{"n_layer": 18, "experts_per_token": 2, "activation": "geglu", "balance_loss": 0.00769, "groups_per_token": 2, "init_std_router": 0.015, "lr_router": 0.000448, "norm": "rmsnorm", "norm_eps": 1e-07, "tie_embeddings": false, "optimizer": "soap_variant", "lr": 0.00546, "beta1": 0.95, "train_tokens": 334500000, "dataset": "wikipedia_en"}
Below are experts of layer 11 (counted from 0) of a mixture-of-experts language model. Rows are named router (the router's row for the expert) and show model dimensions 0-255. Each number is 500 + 25 x the weight over its row's rms, rounded and kept within 0 to 999. Numbers have three digits each.
After each expert's rows: a language model's description of what the expert responds to. This comes from a sample of Wikipedia text that the model never trained on.

# expert 32
router:524513533507488522495537467519460521459509521533479509534538443549521477496494522467516500486496491483494479512483536462529496524522513499490505477476493512520470473463508535464529520483494536511488474482533528523508529480495521505490472450462526525513523513504524482472539490494525466500536476528490515480465467562493546550506529519491465469518457471488541523437463476529475483482520508493516481471483494495509495477515471480536486503484473469486515470511499472509515481540517510505474492462495472456547485519495510503513518468497505490475467519504454493507528488480470503491515507517511501508473474532461535488525459536476509512500536486493493506477533520543503516516515503539503467511510538476528485490492520527508469532538421522559468478482459519510536487478505510
Description: Clause-subject pronouns

# expert 14
router:539558512490490529490532496487513513473508509499477535490496481520499476489487531466504488456468483450517475503504546514506531544521498515488496493497482513499479501482494502509508532477503506525475530508516515517509515502485501508491466416445533490525482456471530477484495469479521488488492484567482502473469530543526542524530504541513482504505453485461524548488477494536459476501522522456478465464491465537511486515511492472527479519498453458447510478502492449497559501527492522541463476492500495496492483513452501509523505457490537475495474509489494496513503534432501498490521492516527497516474510503461510496524478530480511536558495455497522495460514555499510524524532515506519461514511493470488468524491521506515471518507489513549457494471488493483482473499502497
Description: Clause-ending commas

# expert 8
router:522506507500495530505510438545501564504498513499472501504525483511505474503493531503508538469478507460520481523470533491489503561512508514496531470461475515510491481497490510485522510465469511500501476486521521501506490473509508475465461465481524528504505518445487502469484503473497487486510489523480531508483509522525543516481518490532455511493460525455536521483477455510513488502517495504491473489491486493521490486516475459519488503499473477491539483503511493538522478557521537527490496456520513486511541527479517482495519471501494472468480551499468498512530515484469554442477513528495560509488489518461537528511492519486489528519532460525502496485493545507510523533512577497545480520530540489506479537485545534515478523520491561514489412504496535499505475511501507
Description: Capitalized word-initial fragments

# expert 47
router:517519495496451525439513411524493538499499543550470487539491467525522471507484515516497502503500507481499437503498517461541562530532495521501527474442497506505487491468492534484542517494462505505501527496532501509525489500440510466483482478458509497521486512489500477447510466493511497511536459497496541496483485503545530513524528523539471498500492493500514520479482475539455496496510492484530485494491438512495486482518475490518476508530486484495490493534515498509515484515505519538469440448502490475508524518494543534510495481493500501462489508491480508512536498492516537465520509511520513486498512506470517463500483503466475490534517472480460497481515552528509496539537494510522485510501544479507482517481491516549474501521429523558503494485485491530539479515516510
Description: Name-initial syllables

# expert 60
router:530543509515479518504499432502506494459511499495500507507514480510513510504482534501546529482490463492465486521502530500499501530505499517490513446468417508497502501505469491435533567452491499507505489462511536475497503472477519484487423463479530501517496491491503481479515500458515432505512483500488505480470495503548526505501514507508506428517477499482512518497489500514485492501514496487516496478442445505511438506536500468519509531494501496495539491507491471530525488522506514513504488471514480437504492526497524493503503461492505484492483494503477431552537514503499516457486504528490529478478483518467518464498464543482474516502493510496468520494517570522542532543495539502499475513519512444527445503513516493509482505510481496517484489478501513496507465488521492
Description: Spaces before numbers or words

# expert 30
router:509524518517501539486551492518509510446516528547474537521514496538533453506455526485513525513496494500454487512491532499536517511512512507501549487496467497511472485450496532474514546472501519533471501462536521475494541474478498454473471440472524500527474502483559470470522484474531471497500477543506530452475485529495547543534500514528480496523496466487521537478498465508483475472526506478498479471477486505530460465526471472513470499508475482490539477516492473510522487518515521510490508464509482472536479532483521493511512454480500486502484527483475489521514497492494514505499512518507491512454486514456536480517485500506499518513552473507505520489520540533507511510500514513522456531528520464538505488494537532496464518543449525544491481489460504541520479481528527
Description: Closing brackets and quotes

# expert 7
router:572515519512470536498524503517477501468462527544474508524490497548520467461448511511517524505499521497474479534495535476542490511525525486473532494491503497494514451511514504467524528494466508525487550489522515494499520486482535456494502478453525512495477506488523503477510487486490469476510459495481522446490499521483502520515542505498470470513515507488503505475495489524441505448520524482502490466490499569548488483509483456589476491496476494459478473558456491485548465527539539521484491438501481466536503541472480493520498471491513524516451505492498502516521532475489519484504496537512494487489483501479516480531476494504465504529493490517484464487513508525507565519495530496506475503501520481550488511479537526498484483502495531516495502478476533539484495482501496
Description: Vowel-final syllable pieces

# expert 35
router:512531516508472528506553474493499554450524507527477551525534480561519466495475542505533480480508440489506483479499495477540510511507559491482523504490476525515491492473508526490556528507483538506487492509533502466504549485490521462477473503515522522512505499494543512489493511508497460527526467524484510506491454519517525546527498511543487496530464485491511533479462491540486439494534545495477462496471485501524469498507473468516480508497457480474513480505505488489548485524476561516482496492535467472545487520465490486530500483508516491496476509486460499496502512471434499519493516518492496514445477527468539504518476496470513502488501463498497508489512521509504527507515505495533482529508519509537501504476549566515477534514445512482481481508452509518499470484512485
Description: Plural endings

# expert 21
router:500480518503481517487560485496465516445480505517452545547528499539509490463498523477509530504483498461468500495490543499527556513519523508483517486498466530507470463498503484487524546488503540523515499482503511457509557482473478482483504496509509497525519485487510458450507449489505486493508473522513521476482432510518515559531512541486486492545463451494506525485522507529463476500500521472502483468474497490509484470513462499517491530544497443473554447483483479517510500499532536504463488500516459462514497522494499506516549488515492457490506514504476485509511554480475497508471539523476496506487486508489523495556500531497507515506546480498455540488500512496518514511530509522527480480508517483528511494463525548523494505533472526529455472492489537515512491469529480
Description: Office and abstract nouns

# expert 2
router:501521515534475513488492500542523560523542493528499509528546455549537474505504536512564473484472477486473480540496539446536521516518533495504489491477485524492466491464483521513510494475486553505458476506530514471554499498512507493486499445485515489504468468516492445482552510488502490453501474527499511417502491508500524501495525515510432484508501513504510509481494451522490484465508527467483495491496494524503481465523490474510478519519489470522521452521498452480508488518537516525478504483521467460503506499473512530510514488509487490498424523517508468490506502488477506498494530519529538514490485501482512489541475540500508526508518474501474521483513528529524527532507508530507476528507501473529464476482492487564469536531455527513494486475462523524512504508514496
Description: Superlatives and predicate words

# expert 61
router:507501558504498554484543484521498495503524515540520547537554477521509468512506502484514532497456488479505465531495493462521508526559499494464525497501470525508500464446526522501501513483505527508484514467523519489522514497508496454489464474476524493532506490476504463527555499458492506514516493529481516490499488510548493521546508509506463493510462472498507491510473465535497488493517503484496487459458461473521474491541477488519460504500486481455471475536465517496528490544526526553491501490496475484514535482515493503525506471447528496481493554443477490487538518494453492472523497517473499498498464521456514482519481536464500523489556505503509544478516520511533515540527517556504473539507521460518506481489528525512475507533485539488480477479476502529510468509507513
Description: Pieces after capital S

# expert 23
router:511520551497475509502516468512515524470532510498496517534504506520524466495487519528504549508490481493504497506481507492528525510511497491468588479493464494514494497502506478486504508500485524498485480459509519539523534481500534472496462458447512504506513479474519496497549507481521491475531489537474530504480496541486549558541523527529501463534518469487528523474485477524480439499500531461511481492486482531519483452519476458516467503531478533481536483526496475554518430499519537495472471478503486479516476505467517504522533482442504480482476537468490495500531477486482498493529534538514491521460482530461513456538500533445507494498522506497464524462498555531531498511533520504527486521538544483497502497507523508491486523518486506529480453487505500520517481480502500
Description: Mid-word vowel pieces

# expert 54
router:567505533498489490497515486540476512486521520519503523506535491523520506490501500507511536468493491485492478499497505474519495519514493502492523481496474516503516487499522537489505528464496493531458515474534517506504520481449534487484477465471524496508511493450519450471519485491529481500513495546502516465472472506481508517516499545526470499537508493475529528502484488516503454453511529495489500434492418553492448466531457492497460498550463498446510454522493439514502488505525512520485485494509505479486533529456498505506513502493527487434520553490488465517520526488511500464499522509484518530463507521475544451524493520488499525509497464492483500499517512491508541508491517555507435507502498469520461509493513509548489533508480535559483489487494503546521485470514509
Description: Line breaks and headings

# expert 24
router:537518516519480528500522500502511518488492525548478509518503495502540483496504503452531523496469478497466463512490505467499540536503497537504503484467505514497504477533522520493512512454497486517484519499517518526485513426449531461466474476485509506517461483492512459495542504457506490518512469530486520494493494524507522516517523511528451499528487484479540516500450505501503449513524511487489513493455480533519485499512474461517493536482505488488538526512509490547500528508525514515484475488474500484595508528505519502540514459513539500485509507557503505526510510505504498478504560547526532467488491503471539467552486536530500543520493479525509532457544495502554518477528506510512475505519519476515488519469531497511479531521476507548479454461459491492529506498516548
Description: Vowel pieces in names

# expert 45
router:521507530509509556465551484531501518468478503505467523506539480517517501477479511445500503477468488477498513535456549490513526522513520476502505495475513530525480484507499497503548521478461559526462485508531505490486522509455526471482503466474519468510501511493512485493517494473493479525498492544489511475476513527522489518537522552489503480510469444472536494447496494533489459505534516466495437474487508513511477469510468472506487501512485468449530461521468475510512467503496505483488500481527492484508501533530504505520532508470508491473517553508466492490509536500440502468551549523494520472479476525485531497492462493474460503525502473487520527467541520537522495496539509505526480493520515467522498518484522573500475516519459557535486488482488506492513467479507520
Description: Work and place nouns

# expert 25
router:493516515540518519488513489532466526476505500509486499555520487507510495469474494503536517522501499487488493545480476480484539525500464526486515491482480517509506483443510511481500517507482543514487514492515520504489490503482525459512488444477552502546484477493507476485532481485538487492501494516481512482488489529520552525501489495508511505522489483476517538469482444508482482488532505478487462515485481562544497482514470473519447508510487451491515494536499501467518489539531521492487499474507505475523518504479522538520533484499518495486468523467463502506536528515439507517561530523511525511451435568463521480515493518499467494514529495520491528483555500520531501526536505515516440514534531495532441496485545540539479515530446496502501495477507499541496466506499524
Description: Adjectives after articles

# expert 0
router:489508520519474536458537461515465534489496496486462501515496469506542514484470519470491458493479481509493491504456496505514526520521514528505482465494478523533470460470481542490558510496489550512483515477513533490518536508443506506506494479498522501520501507482526482455551499468535457494505480532472526491458444548513516518543515530511479498530497455495529548469507465515498435462516523482499478517477483499515485474523500489525482518505477469488515483494491457535492480505498513515482490497506481440510503513462549512508513481462490509496488530502486480522497507496463527485523561523490513474490493527487544490516500504474459531510493493521474493488517522526532518508548536513533480486528525502542489495467498563530495538550437514526495482480499516531506482533523505
Description: Table header words

# expert 42
router:510491530515485521467535464502519528471496510512502518554524462515523441507509508471508526498475468469475464520471509507525523505519513489485517484471449504525482476485500523458528518459488524523487521487513548484535553490448524481503467459476513512545513480475529477466536481474509467475511471527488523471479469528537516551512516526489488464536487474477519517469437464520470490499515537468472481489495464509542473466526463472525475506484505476497515450524489485514542493519528528514491506471513500490509496527480517483497540476474500480487450529486479485507528518495463502471507512527501542507465464516479526490502490537489471503524518481497441502486515542523517513528513498523519475517521505469505490517498535529512482535539438500538496464461463498518515495495505519
Description: Space before numbers

# expert 58
router:500529502504506490455523492510462520479493494531482559516528459520509481477501525504506505517482493460479514530453530497507519513498511475486485484500433503508484476518477472464517510455500523536468506463528560489489523489482505493431455497485534472504499498488513460474511446462513480492532477511480503513459456535520528530520537493515499481528444477496519524485497473488470497498516542503494490488481473504544492491506490481529504535500498456495528493516488477530505512504516521506461506497500467491482558509496515503516506487510505489511443519471503460533505561498502510455501529536507521521458446523481525500555473511489466504530529505498506508486538532514517502522504513521529451505514550484555510519490513556502485500528469530513516493490512511550494464524556521
Description: Sport and media category nouns

# expert 52
router:505527500553481502506513473519465525473487514538488497522502485552521451485511501513515541483484510474448507526466509494521499534501493505513498467452472521557481495509479512463533546514504493523444501470508517488516522482480564512462488491462529567522465488483508499486508440481533429483513468510499524463449495495503510521523518504519506466553481503484532527504465493500460486495500539517505484498461485506530488456500466496533485488513490488483511501501487473505511482536498527481506479501532474494530512519483512525515520497505547444489491490465483498500519527462503508490500508532527524532491495506480509496531448534452518500501509472509499517458546539538505476542481525502542465520508506485579478482490529536492476501525479509517500496499480494527506473476517524
Description: Proper-name endings

# expert 34
router:504502552500476539464498443492494523495480497501489504524507470517543472484491514478485501468500462479522488509496528453523516504521517514480521473477511519531472460445500514480530509479450515512476479490507503522510514494483503479530486478447500489509506504502520495434503464475514491472523506500455529508471494512508538496506527522544477499511470485499527507457500413534482463461509512492427468480491506482513484486503477494506494497526496482512498461512497482513542493531519528532458482488484465482501515548493569504516513500502484489456504501486469489519534506497481533481484484536474541488460501520492518512481476504470465515496506465511463518457517529554526539522533510512524482533536542481486485529503494507564482507499499542547494483497503520515551460490516538
Description: Capitalized word starts

# expert 37
router:512505516512490510488506491516492512441476507524464509512519480530521483488476498453486481491453485481511481527473506476496524503513492520471510472511501511529499466453517567490493494473518521519485494502512551490510590495486495497446500487467516528523499464496484484477500427475511496479510507517506492461455476522487519502490531528513494454511473464457521508497510481514502492479510531507470490514493486525558497489495493487542504527520496457495557504528505472511522504532568538527448483489495487444507472526454573512505535498450498471495465533486481473490509509494484504474503488520502499527465482548499515482505497533484470552498554496519510542486509498502546514526488514500516459510508540483519501525520530513516522509512426505504496504489486538516517491492510506
Description: Nationality and region adjectives